Weights of a small mixture-of-experts language model, trained from scratch on English Wikipedia.
Size: 9 layers, width 192, 23.6M parameters.
Below are experts of layer 5 (counted from 0) of a mixture-of-experts language model. Rows are named router (the router's row for the expert), gate (a neuron's input weights, with its number), up (a neuron's input weights, with its number) and show model dimensions 0-191. Each number is 500 + 50 x the weight over its row's rms, rounded and kept within 0 to 999. Numbers have three digits each.
After each expert's rows: a language model's description of what the expert responds to; "mostly gets" lists some tokens that are sent to it at least half of the time. This comes from a sample of Wikipedia text that the model never trained on.

# expert 36
router:499576425444624429454484504471450516489407549475518443479493448486529488532451504444520534554572487533536596453498468573578477532524489426545392523517484511468575418557525548469455446549594491597451500522472414604546526561471589539494474523487497472481562517512610510493532536560493514525527558452614459451449526454427456497467505504453467584520495528536453556561503596548442539511530519513534566520540536514572489570503545508456486451524503392463502446545529593584503473448513548561497433491566427509372502479574479466497566481471471599488395507482525572570541596490529556565
gate0:549567464512609516466589486456585425545466459404530524487448528417395530566454526521492488546450473576603597602458517423536489464490501574534458457495446428436479455523484495455482511601530591465466591532456515525508471482432446434578507408485479503515536518475419476648511395544504501587484507518485554586499519536467497518435537498482413431550549500476463495542538421533505456448552530457543430546540547467458426517497496564494477464436451514545518496507474451473441520585544519507555519486513406457433493425488577474558548522456495577577497508434410501485439497402473546487
up0:487518375541451483529511474425592445515493456570526494549440548405523492490493512438629498489452570460486576564529456472572612548530476503417483488462464477534563524516498449500544462440517489539477463572499503515646472555517511492560502503568446461435483538411539489545559555457466541459604571458478536497470456545511522484486519532560341477451480517579532488554599469494520541516547515443476485576549509418590492494491573508552508463505490502600421559506638505591474450475526410483542510489418495472550512492499423486453477507477521523562490474393456456464570484605491474560
It responds to: Pipes before numbers
mostly gets: " att", " Sw", " wh", " mult", " test", "a | "

# expert 16
router:559454533511447442488480519412441463548483457503547476493365550372398448438512467523473427493518526468572428449482536460492493476402486404423608404551534478488501608457457483494427538553502467558578542573489469467517466555480514530513483544426469483479490497407445498596561495423518564438522558482535499507533463514474473426521466489520419487497529536457515463498489528405473439578622466533406381521527449476507571494438478526480504577445448437433566514472564441532471445510447541484539442505525556476529562533588517475501450539560539440531450436508391521528495487481474404479
gate2:464570430504577547510447429459593577491533433522449509511578505450454460423602534507633491517458498495496605579501483536436393453496563504570508472505503545542495416453457512473480565533491515464605549507454433442524463444550457508414433502522450465453540537498520489540516515562542528485549539477464575476469448452508541463483459472486519534600520499510538542435468435478519455417425553582465540549480518544545412450517434520491440428519488494457539478563500489508492543444458520476439606478408467469378422515538450471349499486563583472448561413449505478520501459417580475466
up2:495494553472552490522532390597503517420497640520515600658544459465449453577429427482613519614546549430484473525498513513478463492558503402431531558471503499493501508471526438526520487535525545454580496521506531512558519567511528451424477496445515519495561503508505526411451469408580463449479494537563468513437518474535501426589469528469477512410536595427498471609519484410457532509401506526481543465589461518570414510582525526513417444494414556533509526485583501529540531551520513509519437583514551548521495547471446470508504526523598510410533489496474448437494572466569449503
It responds to: Determiners before nouns
mostly gets: " his", " their", " its", " this", " as a", " that the"

# expert 31
router:440495461589543497608525480588528520493568483494525511408460597450519561478565498423490514456520554537516471511529482481578452395589535503329452593545450498516557516470446443540572528519453438529408511467413552469446486521478559505509531529594561517477527530597459521449420463509531562527495474441538445482489585552518438579540436499469471574493483529443513524496519531464421487462444530506456518613525451509557485470570443571588522561445601511492507524436582495538441550517468555536406473456582515456511487520597615516503520413534518538505524500484536523567482468561548485550
gate0:450520524432515358494507469494435514451588526448569395535480564485529564559414433446496521514520451526498519440426513501495453459486536502479545522557608559545573529516504545457519450482551441387554489546465539467570612543564464573510571511434489553532513469507461467560410514461481474493478455504550457500566529434450524522530559440508505473477504541454559442487479461539583371448558631511501545512485512486493523461543632475552554600465519423555511505613539438455471523459449454536457569611540520471594536482505490501488532460544574523523486426462574463458402465511499474507
up0:530489463476480487486601488529470461489506543454633489459464582499457541564516515501587563477526498528428548482506465524558441418537590539466501581434450456546479432552511507470570534484539508595501472645450492428474529585548510570481519483493541504537449426479485480570449516509482594555498541553384486528472483498439487521478619437430487588487459439558444566538551495515530515448466451535533521513524555478538512571426582514463520558505495541515560566431553511507413471522475531453461462551528386481448508474419466573518484546513538413555557479420401486600427575417558488562
It responds to: Capitalized word starts
mostly gets: " pre", " Ar", " im", " Mar", " Pre", " ar"

# expert 35
router:571505527457449457488462430512512429491451444482402444421517490411504558547461528461515392475512547481441493437443385421435493535537476622545488486527493490507437490554552521433578511478529432462459433539495532493469565475481588464514511495437521511508490495542425513562535533547451387468484483556450475534511411537522499462525576503532568482491459498562520503482501456503555596460529451509513548490488555549601489550578540527508454526533497407572565546520498504564541450458503598467614535531445507443385575443464520432494472604420499556443385506511537600382512495502457578506
gate1:483491376496452472508481510449469476485566549566557451551490492552492491514524432555472412499569491470485538549497534540521463505518459504547472515534428509569506477460520494600416552434523421525502500544505535502465472491565557465559473571490440556456527537505444531535558412574538513446445496514513481510554527536493448555595475530556433583481406471526481536490528469542601494509546606462463533430480405437492445599404579567449494497505473457492548558463539467501538500556525365417431457452415491490401421471564346527531469570501546516458635503447505515585473454536457567504
up1:475640522487526496482479498487371520489542471461506542444446429496524521551446434560448404520534425419608446516413459509537491545529481520476492541438450535522520482458451529611586434499559509469488480454523506487406516538469459579548437513483482503468504495481489511630431389505483487504384471526405498551508472524492458551427476470631412489571418526489420503424512557610515458502483461522436602479431526475518483518504534542530504551485558540484490465438408462577481531441547550461572540479549527536558558454514566513442524528538434522500573503498509579476474534527391434462
It responds to: Capital letters in abbreviations
mostly gets: "RA", "US", " US", " JP", "AR", "TA"

# expert 26
router:411445561459519476517473434498536431420476459542469531440485456511455460488488493516436522430602490452473443451616546543483457508561522514437625564494470495498439491460487531521580559465442490395551489461495513599528523508519549483569447596505515568449538499541417547601541475465526468540479493404480508432566527506479448543535505461550520561577477475574464500429488386364502522490540612474491529600523519541480493491536455571510465504537494475508464558482560446442459590599400502540540539576443466479467545446484484443447494450460541533520444458478512545499445474593610535589
gate1:534477508498504484385506549471482545564475586477494582524537532507498461575443479541540523460451453478473415494433497501493443499603510591512485359534557483501466521577561542527449486506567521499552472573539544436505542459544517483535573507470435447434530450418512526535517567498516538532537494519522516547383526591466536564349469553424489497543457527420511519489581548457636454518520431450540436448488492465559510497543458492532603552455443460446453438493503562518550524514541461375480522581543635486550459534470582485445493533622564570495532517439491502532517529469567467495
up1:473459547510413501439534536472458588552558418527459499482492547421513464599460542553472498423554446502461556527444568451457507542453535534530389431455474516497528504517514568529553534463498544487447441420459498418540549605499490417480460464409493466502588440525560481453507401547539452512505552528516476478485406507521559614517478454510448451444547473529601453497509507563499568505534419519494561541549448456451501469523546550457476461523457501568589458501580483511559557490462565477517524549467435481557440455432467506626515457516514521585495541496450535636512449619515624572
It responds to: Initial capitals of names
mostly gets: ", K", " Z", ", G", ", N", ", H", ", C"

# expert 8
router:488611468444478447536482491585524501561577448518568492569541481553511561518524449420398589466484426532480365472538499428471519511500459543476540422401479504467549496508466541434480496448515511451515450474422550576549437617475589537454575519451515483508511442453479431471545504471484555523364467540558484480483517503494521554513561517500495553545431467517621424485580531510394541507481497463519559528499629562503443529583479473508485560444506506579501579399525485493514502531468470526473592427540452559502542488446451470540584494496566441523549443431554557510509564485407566486
gate0:441393432579505473531583552432492498629485552424537544549499437492489533396463540458425593483507549428563517499462569509507512529422520558423492482474434482483529601495549473515566599484473533459484440504491468500413489451518467518512466495528480552582563352406512510556519482546484514452467494573457551583507438505530532496438500535489513473475532413514528498570466588458507551498477504560515528521519515501453434597449559458582507515400478556514465466500574529467495462621508450620557546523414527522445540485529482464508594558516605425570464501419461535518502518564504557474
up0:590414459464496449464561562445399463483585572548475531487474448452493492444468511448429553536575583487550452496544468498575546530495582595539505531559458451503508541572474500563517488481524492523505573518525551541521475423544470504476462564490456607491455445537497494464541602638538457523549496404499497470458469438521499474425469423499535549466501557568482488407548478464537506469542444552422465510575482458535459522477478535497495503442576494497465495546450496558568561435507564525563472508561508487581391440422454617389490576545497591452503663530517531456558480500515467536
It responds to: Route and unit words
mostly gets: " d", " Division", " r", " Off", " R", "°"

# expert 62
router:535515450530493538584527495510496569445445517485530460512549424370514420413557480461443437534485463525516506491421496486489531564501564539531574557567522557539480489542500498592536584555564438497478435578520580428459513422462591427448556650592503567510507486467513594473521522459448513568501460603503485624502495469498508541509545440504465531536534512490492557476503459520539464512555559539439531529511443584618427547525483493487496494565485596509495469514443462534523424564504443455504464505519409420544494395420510503504512577448426577468477489566436467599558490534440546523
gate0:528471493541613508522593503430538520494495439440569524484518625476465536537601463478492481446530506569477545408412600543541550489506562460486575523530489417523496476584431503584579502418499466427508493524484508458529584519452570473478523434531442514530474479528526453533517446437548419456530583600520535531503497517427376525485530489503536441531498529427419467494608437539488444491565605464487424574529429492472564464515439518516534513527604446461533558507488534562503610569461478528534471569560519500547528497415532559512487522448433480516543551471524417383519468464424486541
up0:517463435522519489361474467503474556439614451419532506545444614594565398522502536443513415467518577440506569541547492493558436503482476596461483488487528618492536496438536541421469440477575482588620442411522516526589421440525528497483501560466470523571588511495443571521499442525456490543486506491390609485468521572551498451573442552466558416423572435493441466457468526592509508472524500497538478508495545523477506497561411539530528530479485564467431451503507524476485481501501527445449485492544552470458482437448562518473570550541471566570463485591503447534559514485490469576
It responds to: Hyphens and brackets
mostly gets: " (", " \"", "-", " | \"", "\" (", "/"

# expert 22
router:489501384431528439472487465461441488582580424489470600434499481471549517599518478408447432429515471502467505583478437461500549443539462502570462507528598479499456495511465585497539453533559466413530478458433522472522555418493460513417521497471590546516551512504497535497462513524488572494543426560447376540521534502483593522578532463533533518508545428528584579433427546448454437435531485517434435516507515507524417407460598508490417537576498519473536533455440572521536522509550573538531452497503576464521506430494543432472487426379523407474467606452485428558524507494444490446
gate0:415470442510468572481501507555467440535495521467514519585446518449465510453495530505483403555469431531465527528533554482681481484481563432535556578454475469491477514527581576438502421462546461442587557541464503499483628516488396573501493523480571466567525475513468539496532405401482509518633479547498415498534534565465545473594437462539495468518476577519592604468496578577530412402510510580477556442512506454479539474485508489452518471521380491529535534500449466610538508528509485474554542508513511489487481601542570519560519531482500489568586450414469449582525491505472512505
up0:495545515568574506598555521422460443580617462546450583524587504463553437522455484404475483546521576568437523525554553547543597451553466517547557449546477506538503561436485461534368521412500500558507529529481553527470481530429588456532552513518485467532628441492535531478467483523526416527551520512464523481513485541504523541421539498451516548525543471451428486457463496521425471513541450518511464565470498583463542526485484461485473559545489455505452516440521468523374541510386453542593512492429442465538480537599508502441557590379467557577467552461534482503542372506473585474
It responds to: Capital and apostrophe pieces
mostly gets: " o", "ou", "-A", " sy", "'", " Dou"

# expert 58
router:486497490568549461483490539525516514555486450440457559587502427542439408522483489525498416548582409539584543471459458380559493543481457430519492397574488445499587533511463570472433439428483486500508452521402565571521578543508437466459531498538443483568553441455486556533539535505444574558452476528544465457507479487542511561456506465511406514493567470509408544520419508476500480619561536379559474436564505578552491533475453476521519461400563568469524432384457457382499462486509416517450436562503502446498518487520485505510490441498584540455424536548501429441464516535566552483
gate0:534434426530468498502476404530513506500522518476535603419531571539494455487496476563544456467552529438509568421416454522501528572559528483416446534571504539516466503498559492466560489454532498545486434541534623423466586467493418553461532457441496466500566478483496422566452467494437492517530569464471451420459498398471423516446505486540514554530507548538469574456496408527450462409431486525542473577620442559425513571506471505595500522547546461443495552561431529482466494538539534638500600576412504468507481561479472518500500512512524505491532413445548415501556603392527492582
up0:473488557428438470559473552549403469438501418430524426495490559499454426470413547481460354455651448577435605525483611447424469487528545502624476524461554527470517476491502445537493353478475523468532494492513492523488545477533465475464507451559536419430588521478495552497530446625470530526504538508564524446550418422517549531456459470410617475494532442485483499472537467524502551530548473447558545616517562475538485396541551550518490471498533539521511533404538520547491503539470493459553513446536517471519457470528490384490424534503564503507489533494509585516484505526519436457
It responds to: Spaces before numbers
mostly gets: " in ", "- ", " November ", " January ", ", ", " of "

# expert 59
router:466539477544527564520467476595450520407522527467533530524488493506462474518482509461553487542431550521534525484446484479471496405576481397471429588463462446520516517409450498571596493549511595502573479429563533489540515542462597497448439458528470525413557554559565382528411488549563462571424539448456548504504519493538423574491517579471529536515576590481450428502517436375479597513496537502580543638494506470533550487559544559531477485535578459461418468494492519453451499476417454576555497436527485551500566526462556484453474464504537521498595447551502479605457474519567572518
gate0:343517489564462475507497540525535457517489532445520477498477499463590543562587481501513548512475479493479502476393505578559519533504530453472501537520587475508468506591406482518504520536411587423552496503463448554492411420507548452625500515439463514469513572487424461518569598573409461637477516497499608490521582535506576495557475516411498480485529531591465548449470553508509496560485570403489548505470479502483519525473437483545561422460547465569479603548606448447542505454561513499539479561525544488441580495504533458539423463515499440442509467445564591489454389491505471550
up0:509496600544486448510514558571453577514558447430422585566477506540561488523477535555487467526548403441505491499473531470476431473495474546473551508489491560546449494462452492628429460489510585558429480477479428402564467442590511529505549445580576496430498420522564493470493514598498425562494510482505575464517569569455561483553527439547488492483530540443618521467558521429509544601449428601490571456453527467413515492489462467501421535515502426492519491492483414490516519582564429529467595511478471500521439510537422447494432580495408511558571517476514425498617551520570472476
It responds to: Word-initial syllables in names
mostly gets: " Al", " al", " Bar", " E", " Par", " par"